Weights of a small mixture-of-experts language model, trained from scratch on English Wikipedia: width 192, 1 pick a token.
Below are experts of layer 11 (counted from 0) of a mixture-of-experts language model. Rows are named router (the router's row for the expert), gate (a neuron's input weights, with its number), up (a neuron's input weights, with its number), down (a neuron's output weights, with its number) and show model dimensions 0-191. Each number is 200 + 40 x the weight over its row's rms, rounded and kept within 0 to 999.
Before each expert's rows: "comes after" lists some tokens at least twice as common just before its tokens as in all text; "mostly gets" lists some tokens that are sent to it at least half of the time. This comes from a sample of Wikipedia text that the model never trained on. Tokens count by the router's weight.

# expert 2
comes after: "\n", " |", "|", "==", " =", "==="
mostly gets: "==", "===", " ==", "====", " MF", " ==="
router,193,162,214,199,191,186,158,196,264,177,201,287,178,208,195,142,262,169,154,196,214,165,178,192,236,224,184,192,208,244,228,213,223,189,166,219,197,250,218,240,160,239,214,255,220,185,185,189,157,177,234,212,252,207,217,222,257,250,205,213,153,251,307,336,268,205,315,189,212,246,259,193,190,232,235,208,270,172,158,213,186,163,180,252,251,237,208,140,233,187,205,198,220,264,145,137,265,220,213,280,197,262,237,195,218,211,190,163,203,233,186,183,244,143,221,192,236,253,162,215,229,177,173,149,182,212,248,118,154,182,253,222,218,137,82,204,180,193,151,282,269,203,226,187,186,251,180,186,138,217,170,242,156,212,148,207,134,184,194,252,217,266,219,193,204,173,262,203,254,195,244,161,242,222,182,189,208,187,249,119,223,247,188,169,149,236,240,205,241,246,242,147
gate13,179,168,245,245,249,209,172,226,179,244,228,208,216,303,211,125,174,200,205,217,218,232,244,289,182,199,235,274,185,196,200,168,183,192,209,166,174,180,269,173,212,220,210,191,166,166,256,208,163,179,204,210,304,204,217,168,213,155,160,155,272,218,181,181,161,206,241,215,230,183,247,274,239,169,192,198,212,228,192,206,202,232,120,197,249,290,145,169,170,216,206,208,128,264,258,111,216,219,259,198,138,238,216,195,145,183,163,109,180,133,183,263,155,170,288,191,278,246,107,202,152,188,229,125,205,228,182,190,174,164,185,249,276,252,168,266,183,136,197,197,198,228,186,253,158,183,127,177,176,283,213,235,143,187,230,98,193,201,219,186,150,166,211,186,237,202,262,185,210,254,167,202,148,195,169,209,200,157,241,156,176,201,194,143,185,207,203,190,204,218,173,228
up13,146,198,147,155,210,161,194,188,216,165,217,117,183,146,178,221,145,202,179,200,163,160,203,199,229,182,170,140,155,164,188,188,151,197,206,201,213,215,247,258,117,217,157,255,183,226,154,188,147,154,224,229,276,151,133,213,245,199,155,230,141,191,201,220,224,226,266,234,237,153,175,167,212,216,114,187,208,219,211,185,137,155,229,177,182,260,215,162,192,201,197,129,177,210,234,238,225,178,243,259,224,198,305,224,247,191,231,207,260,267,207,178,186,202,153,209,169,185,129,218,286,231,251,234,148,230,189,225,305,229,271,149,136,205,195,207,211,228,237,241,212,216,212,230,92,122,239,248,201,212,219,149,213,197,199,248,224,133,139,222,204,221,161,131,189,194,232,166,235,259,275,178,158,197,210,251,247,258,186,209,125,192,199,193,202,190,109,146,230,130,211,233
down13,145,240,229,165,154,247,224,182,215,233,155,230,199,170,201,238,300,231,175,180,218,154,165,168,193,225,201,151,222,211,201,187,235,145,228,189,242,222,253,198,158,191,183,168,179,251,219,225,165,165,177,264,132,247,142,179,194,240,230,262,136,178,186,225,173,222,200,120,182,193,233,214,241,243,214,142,111,253,180,248,225,214,168,240,232,165,227,131,259,199,166,188,181,169,166,233,209,174,253,183,185,163,175,152,203,142,262,219,167,230,201,241,189,145,211,233,244,154,128,177,172,173,159,272,172,238,207,251,268,162,276,91,246,177,225,136,213,211,204,196,137,153,123,232,197,132,215,242,160,139,149,194,202,194,238,267,175,175,216,206,266,235,250,213,252,208,214,133,199,179,262,144,126,159,209,255,258,204,183,161,184,227,247,179,224,253,222,213,228,265,284,191
gate14,210,190,242,268,183,149,184,232,220,222,252,218,191,194,314,177,198,130,227,154,251,229,238,169,245,129,241,189,196,136,206,168,115,174,215,211,206,136,230,170,190,228,253,210,216,228,183,193,268,177,179,216,290,194,201,235,212,186,229,238,174,180,264,229,215,198,225,174,235,210,188,280,214,151,211,198,233,161,261,231,246,234,219,204,203,220,183,137,185,95,216,229,209,205,170,152,177,158,107,233,290,253,233,216,204,219,288,177,180,145,214,199,229,139,176,205,230,210,204,180,308,186,190,264,189,209,229,152,180,162,244,204,248,230,177,218,258,207,150,201,204,252,179,155,148,198,105,212,174,214,206,108,203,180,266,182,165,182,146,168,166,126,229,182,125,235,170,226,184,262,195,184,279,164,163,198,191,229,176,216,165,178,282,173,135,204,153,230,210,167,240,168
up14,242,168,150,171,125,179,221,212,232,227,192,286,204,179,201,150,170,195,183,169,219,228,248,244,176,287,185,219,162,207,275,161,235,168,191,205,217,196,195,184,207,281,154,244,204,231,253,213,171,201,171,168,162,180,212,126,120,185,156,135,201,259,183,149,130,201,142,184,217,214,186,168,190,223,220,143,160,203,185,235,199,186,180,228,151,265,129,195,192,163,139,181,188,184,287,213,144,201,178,215,306,227,247,135,249,186,166,264,220,207,205,238,140,227,183,169,235,228,286,176,190,217,228,172,119,174,219,155,178,255,166,258,233,151,278,183,197,241,225,211,156,188,224,300,263,171,157,195,193,207,206,204,194,214,173,227,218,108,148,172,267,239,191,229,200,236,162,180,187,141,233,273,155,202,248,259,163,215,226,208,220,175,198,240,86,211,196,150,179,224,211,251
down14,224,181,244,170,191,236,175,148,166,232,149,164,134,231,239,214,266,211,199,148,200,267,204,214,204,150,202,235,248,189,197,163,285,171,168,234,201,193,223,164,146,215,236,225,199,219,177,240,235,207,186,201,155,252,158,192,104,157,160,218,169,285,181,237,196,189,188,225,237,155,139,179,212,267,189,193,280,125,210,238,171,202,191,179,146,178,149,178,139,218,252,189,166,282,227,225,203,177,205,228,161,179,211,219,127,183,205,202,153,222,158,237,204,267,185,219,156,189,190,186,195,263,221,218,159,252,232,182,200,122,190,266,211,183,211,178,191,193,159,176,254,212,210,149,155,145,241,157,211,213,163,199,234,195,287,280,91,199,283,175,179,173,144,157,272,281,173,118,189,236,259,231,174,218,194,177,213,150,189,108,187,210,224,226,224,189,277,161,249,213,226,298

# expert 6
comes after: " \"", " the", "-", " of", " (", " and"
mostly gets: " l", " Al", " v", " Br", " Th", " An"
router,235,263,256,265,187,237,189,228,152,162,196,207,218,233,174,216,272,115,204,147,219,237,146,193,284,206,233,181,166,176,217,180,227,253,202,209,199,217,293,237,192,217,204,261,228,169,197,189,202,179,189,209,242,201,160,177,270,243,201,215,264,299,190,186,289,182,244,231,238,219,244,188,180,187,131,193,161,184,225,206,187,245,163,262,226,276,207,132,138,114,214,170,230,282,197,212,216,202,154,197,178,254,232,128,180,246,212,171,197,288,193,255,208,187,230,180,234,222,191,173,190,188,187,211,213,173,207,262,225,167,221,241,231,149,54,279,193,244,206,202,291,200,257,245,209,222,236,185,222,202,224,170,171,196,185,114,125,216,148,222,218,193,199,199,202,183,195,181,213,167,256,242,199,166,228,297,169,226,208,101,216,196,159,165,176,223,226,161,253,170,177,199
gate0,266,239,256,198,198,133,131,234,177,198,243,218,181,215,265,247,180,183,223,187,218,188,156,182,181,183,259,182,177,152,262,224,276,137,164,140,215,242,230,187,197,200,244,174,229,160,195,97,214,226,218,211,151,196,251,192,169,252,213,193,229,235,236,194,242,284,226,253,217,120,209,194,133,194,161,239,264,206,237,194,145,147,203,186,226,247,191,166,133,133,223,190,184,145,195,180,209,178,148,194,235,186,160,158,129,179,172,162,159,240,211,236,265,226,97,122,185,257,139,180,171,198,177,206,260,226,199,147,207,173,275,220,287,246,156,199,257,181,174,233,155,227,165,143,211,224,176,147,181,242,254,150,172,173,198,232,191,194,190,163,166,255,255,163,179,191,240,253,206,229,262,271,225,188,247,235,193,240,181,244,260,172,182,160,242,263,184,232,225,133,138,168
up0,251,196,211,170,170,141,157,238,200,161,174,209,128,203,253,194,224,221,127,213,229,159,194,180,198,165,188,206,193,193,238,242,184,276,244,153,215,188,232,169,164,197,240,267,207,197,192,209,152,233,306,171,201,194,196,242,137,214,188,197,170,194,199,201,136,168,170,251,271,230,162,174,213,207,244,176,203,177,142,201,264,225,156,180,207,242,280,189,245,227,224,212,214,226,161,241,304,212,112,141,166,235,219,194,190,280,229,221,254,202,220,153,189,214,194,229,193,136,157,154,217,282,230,159,210,194,203,180,112,231,236,222,176,253,154,208,201,278,138,261,276,180,147,256,201,225,186,213,173,239,222,108,143,215,229,79,162,164,188,201,176,190,215,208,124,236,234,216,170,237,234,230,219,176,250,205,253,191,123,187,283,187,231,262,226,139,198,251,230,208,152,225
down0,154,184,216,183,213,155,273,195,181,164,164,171,224,156,221,221,162,165,174,190,210,179,222,183,254,217,234,225,146,233,218,156,246,156,178,184,242,224,249,170,227,162,139,227,279,224,209,176,231,245,188,229,217,217,177,244,278,192,257,275,189,243,220,247,222,160,174,207,167,225,200,253,182,257,149,202,169,187,232,148,206,174,216,216,59,202,221,164,275,172,231,157,191,185,267,173,201,223,140,164,207,214,162,244,169,220,220,253,192,109,194,267,127,157,228,180,232,260,228,255,130,207,241,189,150,225,221,177,195,190,115,266,223,158,201,105,179,177,216,195,214,193,147,267,155,199,194,176,265,138,199,191,168,237,239,179,327,181,201,231,225,233,195,100,180,199,189,181,233,204,244,221,252,247,189,220,247,176,237,228,157,99,177,188,127,177,243,203,186,184,177,207
gate1,201,256,220,156,222,189,149,222,229,163,167,143,233,182,248,245,146,145,215,214,137,178,248,231,141,229,260,156,200,244,290,223,196,267,291,162,215,191,202,189,135,198,137,209,175,255,208,186,204,242,200,251,233,175,169,135,147,221,148,193,198,222,208,224,153,285,175,101,179,198,237,184,203,149,254,175,263,205,188,156,194,269,228,181,221,230,206,173,247,153,233,220,202,242,97,193,259,208,238,226,212,290,247,236,204,234,122,249,198,134,182,211,161,187,264,284,159,207,213,238,198,195,224,192,250,211,150,185,217,181,234,288,225,239,194,198,250,231,185,192,169,168,264,221,269,213,200,187,215,224,221,227,208,190,283,151,156,236,192,136,182,238,127,139,199,176,228,221,190,190,187,164,166,192,127,174,181,193,169,115,259,168,209,109,188,194,226,173,201,209,220,178
up1,228,217,244,188,149,159,214,216,205,189,217,170,263,223,252,178,191,190,239,141,217,137,185,209,276,173,263,145,177,193,178,151,204,242,178,181,206,244,208,234,168,118,263,213,221,258,214,220,177,221,211,190,245,205,196,180,210,203,198,236,249,243,243,230,151,161,192,227,234,182,232,174,128,186,264,247,250,196,118,196,173,216,235,230,151,216,170,154,151,117,189,230,180,203,149,107,287,277,231,226,207,215,182,217,224,245,271,287,216,194,123,207,155,178,205,223,174,183,199,265,220,186,161,185,176,194,239,177,154,186,239,161,188,257,232,201,224,196,210,98,154,183,148,252,204,227,205,198,176,230,229,164,297,231,213,181,184,177,211,194,163,177,197,248,134,182,259,204,260,76,138,125,238,243,282,241,166,165,271,225,219,222,161,218,175,154,209,226,155,165,263,181
down1,95,164,228,205,248,147,208,170,226,184,241,244,168,152,301,211,225,235,208,168,190,155,214,161,191,231,189,240,141,248,175,167,184,244,123,265,294,216,195,184,271,193,179,168,246,146,142,116,177,196,213,234,176,180,196,206,187,165,239,214,316,86,247,222,188,270,251,176,127,207,228,200,213,229,198,194,189,259,191,205,239,185,179,230,160,251,211,152,254,270,215,239,202,211,175,219,173,193,297,201,186,172,204,216,207,214,214,217,185,235,250,165,219,138,237,208,249,178,228,201,265,107,173,208,227,197,217,212,178,176,75,159,175,216,187,157,208,246,219,228,189,196,142,155,255,154,223,142,165,189,210,171,196,163,232,225,190,218,242,149,191,196,236,179,221,189,194,219,118,248,205,286,110,181,137,194,227,165,188,189,200,218,259,195,213,208,146,227,178,222,213,167

# expert 5
comes after: " ", "8", " H", " M", "5", "9"
mostly gets: " large", " small", "   ", "\",", " several", " wood"
router,276,230,313,209,141,213,200,231,227,182,202,170,173,241,175,213,288,219,242,128,210,187,195,152,263,191,233,209,194,174,193,182,214,244,230,149,231,180,244,214,126,225,237,293,189,170,188,167,187,134,165,208,224,182,209,210,163,187,200,271,228,212,191,264,160,207,260,211,236,198,158,253,166,207,217,213,223,209,183,245,231,207,184,212,280,193,218,196,171,210,161,177,252,265,166,184,197,213,126,221,259,273,243,144,209,225,180,176,196,239,163,281,236,176,194,196,257,186,201,234,196,199,205,152,240,303,267,119,198,219,220,235,232,212,159,219,129,174,202,189,259,183,228,210,198,239,271,178,195,204,265,240,113,229,247,194,131,231,147,152,284,244,164,166,318,223,221,191,230,160,216,271,178,199,171,245,185,146,239,143,204,239,188,170,134,168,172,190,259,190,177,225
gate13,173,240,266,245,177,265,180,254,170,249,181,250,156,333,204,114,168,183,258,213,170,231,176,155,218,186,180,166,216,238,191,195,140,204,141,224,188,247,211,211,182,114,174,214,208,117,260,147,191,146,233,162,212,137,195,153,180,220,180,174,243,213,184,235,195,203,235,198,182,269,228,179,175,117,200,206,211,167,215,231,194,196,153,147,243,218,169,218,182,173,270,229,143,234,184,163,273,172,236,163,249,235,240,207,193,186,135,203,228,162,172,102,268,251,165,224,209,265,263,235,241,158,196,225,210,199,209,209,161,231,177,182,229,293,157,213,198,192,247,129,212,194,204,232,216,281,268,244,124,188,177,270,139,206,181,192,178,274,176,191,156,142,208,237,205,185,148,273,248,227,136,174,207,226,208,282,149,207,224,199,196,193,215,208,189,226,187,202,183,199,114,214
up13,166,174,217,145,203,238,209,207,257,233,167,83,157,177,209,189,202,230,181,249,117,183,114,118,214,176,215,148,258,258,210,169,230,207,149,201,245,214,226,125,215,150,245,242,226,185,173,142,240,241,233,293,240,155,179,146,215,238,150,181,247,215,167,200,226,171,183,170,234,104,201,239,149,252,189,251,231,201,132,213,190,136,241,188,247,243,259,214,200,201,199,153,239,245,146,203,183,128,147,184,193,228,240,198,206,170,243,207,212,228,235,234,242,220,220,230,263,246,256,208,126,148,225,236,279,203,181,154,161,207,149,196,168,240,189,255,217,158,222,235,215,157,255,179,292,238,290,215,164,204,117,171,191,200,243,221,202,219,159,177,207,223,220,172,207,176,180,220,240,191,205,169,188,188,94,189,214,243,210,214,171,203,197,229,165,209,118,175,153,280,166,207
down13,150,178,187,190,118,230,196,212,221,150,143,199,212,211,235,195,193,230,280,243,215,183,212,167,161,156,194,184,268,297,147,211,249,184,174,196,193,193,269,237,231,237,260,215,258,226,238,152,172,224,210,269,213,212,197,164,210,102,156,227,219,263,194,186,244,218,197,217,187,209,190,214,263,262,102,142,173,237,188,308,202,259,176,279,198,161,174,161,213,164,226,158,204,219,246,222,140,170,213,211,205,147,189,173,183,220,198,186,252,178,221,230,146,178,221,219,126,227,147,158,226,154,189,187,250,191,130,258,227,181,253,214,99,169,243,242,240,140,182,178,190,214,209,196,174,156,209,116,214,169,197,156,179,286,191,201,146,198,215,165,197,212,259,207,189,179,175,108,152,246,223,204,200,223,274,132,164,252,164,192,174,243,177,239,184,177,283,154,221,133,210,253
gate14,208,163,213,125,187,169,229,226,266,245,188,209,188,255,241,233,213,249,201,224,272,215,207,215,229,234,177,246,146,146,218,191,206,201,228,219,183,199,232,202,201,226,229,241,249,95,188,182,210,212,139,157,264,126,159,112,194,152,264,172,207,213,193,186,177,188,210,146,244,267,208,264,228,192,237,244,165,155,230,196,113,147,222,230,217,207,184,137,215,157,230,173,244,186,148,123,163,193,216,242,183,206,188,152,218,172,173,184,242,225,155,208,230,228,156,165,229,232,232,255,301,241,144,257,255,266,266,148,143,175,266,159,204,206,165,189,243,280,212,206,163,211,167,176,198,198,239,198,149,173,260,138,162,213,192,205,166,209,188,222,220,231,216,169,193,126,136,213,191,139,273,179,286,188,260,174,218,262,209,199,150,187,319,169,188,279,179,172,201,197,222,226
up14,215,215,235,240,185,210,247,212,229,246,170,170,227,210,207,286,218,227,194,153,188,193,195,168,208,152,193,229,198,226,196,160,220,148,227,235,194,166,172,203,190,224,218,242,169,125,183,192,207,91,186,193,126,144,236,104,144,180,166,219,227,184,208,180,126,203,188,202,227,152,153,221,236,272,189,158,193,296,264,166,154,159,179,186,166,219,163,172,166,255,190,190,189,177,264,174,173,173,214,276,232,152,150,204,271,181,216,233,213,187,358,196,141,163,206,264,193,236,240,195,233,216,135,199,184,198,168,252,165,227,286,139,242,141,317,213,257,218,203,173,180,176,190,168,142,186,203,182,184,206,203,191,197,187,219,166,218,209,197,163,256,236,160,126,252,215,172,129,213,182,267,243,165,150,242,226,219,96,208,188,223,203,184,267,209,232,143,210,252,215,220,225
down14,245,253,219,123,193,238,206,192,223,176,186,235,197,149,213,150,139,204,168,145,201,271,218,176,255,183,153,205,199,175,172,90,191,188,191,138,167,190,165,135,244,157,202,194,138,177,187,230,263,181,107,239,275,272,246,159,222,246,254,164,226,136,183,237,229,205,233,229,126,202,143,162,117,201,264,189,181,222,281,263,216,161,106,271,200,189,207,201,306,149,273,243,154,205,212,263,168,193,177,214,230,202,232,209,172,164,157,188,181,158,183,214,213,216,173,230,203,200,130,245,213,193,245,135,196,250,205,185,264,207,222,196,175,183,181,182,188,172,262,150,236,231,249,192,198,189,201,208,197,176,194,211,161,232,229,188,180,205,190,183,167,252,255,147,215,241,135,246,208,225,157,208,225,275,125,253,219,248,199,104,248,187,224,175,207,165,178,233,229,261,244,229

# expert 0
comes after: " |", ";", " at", " on", "°", " /"
mostly gets: " between", " until", " would", " at", " North", " before"
router,235,159,239,309,216,250,173,198,218,162,153,183,157,176,210,208,281,191,171,169,158,245,203,204,198,209,216,203,270,199,175,230,275,235,260,190,265,134,245,247,203,261,198,237,209,153,241,253,193,217,212,168,213,199,133,184,207,230,243,274,221,254,239,256,261,175,213,209,221,227,195,194,281,227,197,172,172,133,168,189,197,141,255,200,250,183,216,181,130,145,248,177,238,226,155,194,236,182,159,190,199,224,157,281,216,214,224,224,237,253,227,261,225,178,211,185,226,264,272,305,221,184,169,129,134,198,268,124,206,164,140,244,221,204,191,193,192,177,174,256,259,208,266,291,155,240,265,207,151,236,271,198,191,208,235,248,121,190,244,174,211,226,204,194,274,175,275,206,175,172,186,206,247,168,162,193,151,162,201,134,151,178,193,189,164,189,186,193,241,198,177,221
gate25,118,213,216,278,145,187,221,248,205,198,184,235,164,204,204,233,229,176,215,171,220,205,121,197,242,356,187,175,213,199,173,219,217,185,245,194,268,233,296,189,134,241,223,225,225,165,230,275,187,276,236,277,112,192,221,216,147,164,137,212,210,234,187,177,157,175,216,253,199,232,259,209,204,176,188,178,202,178,153,219,173,246,194,235,226,208,207,191,214,207,190,184,203,193,225,161,230,182,242,217,167,223,239,198,195,228,265,186,261,205,281,178,77,202,241,243,215,182,177,206,207,179,228,235,219,206,120,219,202,136,223,185,225,214,132,167,169,214,164,204,271,174,186,150,268,214,187,203,199,267,193,218,217,233,249,147,150,222,169,174,150,185,120,170,193,161,266,202,203,189,185,232,174,291,198,197,171,81,187,181,289,189,219,145,218,170,175,173,154,255,207,256
up25,208,152,219,158,190,174,133,230,184,181,260,228,158,294,177,209,213,170,192,210,193,281,230,199,184,216,279,266,212,136,154,178,177,216,189,176,206,230,245,157,145,175,251,239,211,163,172,200,257,185,159,198,206,267,190,207,196,201,231,141,92,251,135,158,152,201,185,242,218,230,170,281,232,107,238,197,205,175,185,158,225,242,193,167,145,248,281,199,192,201,282,190,154,204,201,192,209,206,172,239,146,226,202,141,170,187,185,223,228,288,222,164,186,136,272,199,187,167,208,166,266,212,224,217,224,209,226,175,228,140,153,229,204,257,236,224,223,124,197,119,210,265,207,233,196,240,233,195,202,272,188,180,101,237,164,177,198,131,195,179,210,265,249,196,194,168,223,222,182,198,204,160,177,139,261,99,275,246,189,187,232,235,174,162,173,200,240,167,187,147,248,253
down25,195,228,205,226,193,209,174,209,206,199,201,221,199,119,207,234,286,161,203,281,178,251,284,187,220,231,262,232,229,261,115,203,224,196,196,162,256,155,163,202,168,187,188,152,225,180,170,219,255,246,216,206,200,245,213,204,173,265,170,201,206,133,150,201,186,244,217,258,213,193,188,221,168,150,144,148,203,207,187,196,227,191,249,159,139,208,204,243,180,213,140,221,176,253,245,189,210,208,160,226,163,179,170,282,209,195,135,242,171,227,199,213,159,175,201,236,151,240,139,152,152,176,172,209,166,226,193,206,128,235,213,230,162,103,198,119,151,92,303,184,222,216,197,161,126,174,195,287,222,221,262,198,141,203,197,186,169,157,159,154,150,237,168,222,288,194,294,214,262,203,159,197,193,194,150,207,209,222,220,236,162,214,247,276,184,187,301,198,124,212,213,247
gate26,200,198,199,238,148,270,231,198,224,192,226,254,238,203,186,161,146,181,142,158,161,170,157,234,237,157,257,166,177,254,175,278,163,181,171,175,240,193,200,262,193,225,244,142,248,187,167,148,195,132,218,217,188,175,182,109,244,222,163,198,203,247,267,164,190,281,232,211,255,276,175,184,162,198,182,182,213,222,243,172,161,209,161,236,164,186,238,204,161,215,167,249,257,178,287,231,249,104,142,228,266,171,207,238,125,225,290,226,218,226,215,205,160,189,218,143,243,176,202,229,193,166,219,128,212,185,192,224,178,201,241,219,228,170,250,204,190,272,170,295,238,127,220,176,222,207,143,172,211,263,264,234,210,173,235,186,185,204,316,237,236,218,219,135,193,214,166,186,245,191,145,155,122,193,247,178,98,192,189,165,169,223,123,224,235,215,204,185,218,233,209,183
up26,216,193,179,197,145,186,101,194,128,205,213,179,218,181,169,282,183,219,229,179,183,170,245,202,215,163,192,246,126,199,186,175,215,197,159,194,233,239,228,191,140,127,216,194,154,205,214,189,106,229,217,150,285,158,187,165,154,143,159,167,202,325,166,189,176,184,193,193,186,197,126,232,148,165,181,222,176,164,221,200,231,217,187,220,175,161,215,180,238,285,165,266,251,186,221,227,212,275,176,216,127,198,221,178,315,138,234,236,164,188,258,181,189,257,209,179,227,204,258,200,197,250,181,174,175,239,225,316,164,234,190,163,221,286,254,128,235,248,202,198,200,191,209,169,243,199,137,270,263,238,175,183,187,225,225,233,209,267,199,227,229,172,119,179,191,211,228,208,205,142,263,229,190,239,257,128,208,189,158,158,163,190,231,244,271,212,193,213,193,203,129,200
down26,149,239,194,187,166,214,216,229,195,148,215,161,199,196,156,290,168,156,195,125,85,152,148,216,236,246,211,192,130,117,266,226,200,192,191,153,139,207,190,199,132,185,183,223,217,209,262,190,127,241,225,148,207,158,220,219,136,233,196,227,150,233,238,261,217,164,225,240,186,158,171,229,261,219,217,233,205,231,252,178,104,196,194,195,212,179,325,151,136,155,183,239,199,187,131,229,154,309,218,218,274,203,214,235,177,167,193,199,279,172,220,263,198,278,170,206,235,222,173,173,225,208,174,204,198,214,243,223,291,169,163,158,201,205,221,202,155,217,201,220,221,150,206,260,175,192,286,249,174,167,130,225,214,172,221,207,286,190,219,198,231,209,244,182,130,183,176,249,167,207,191,171,256,241,137,226,200,188,199,220,164,158,161,245,201,260,223,161,176,208,169,222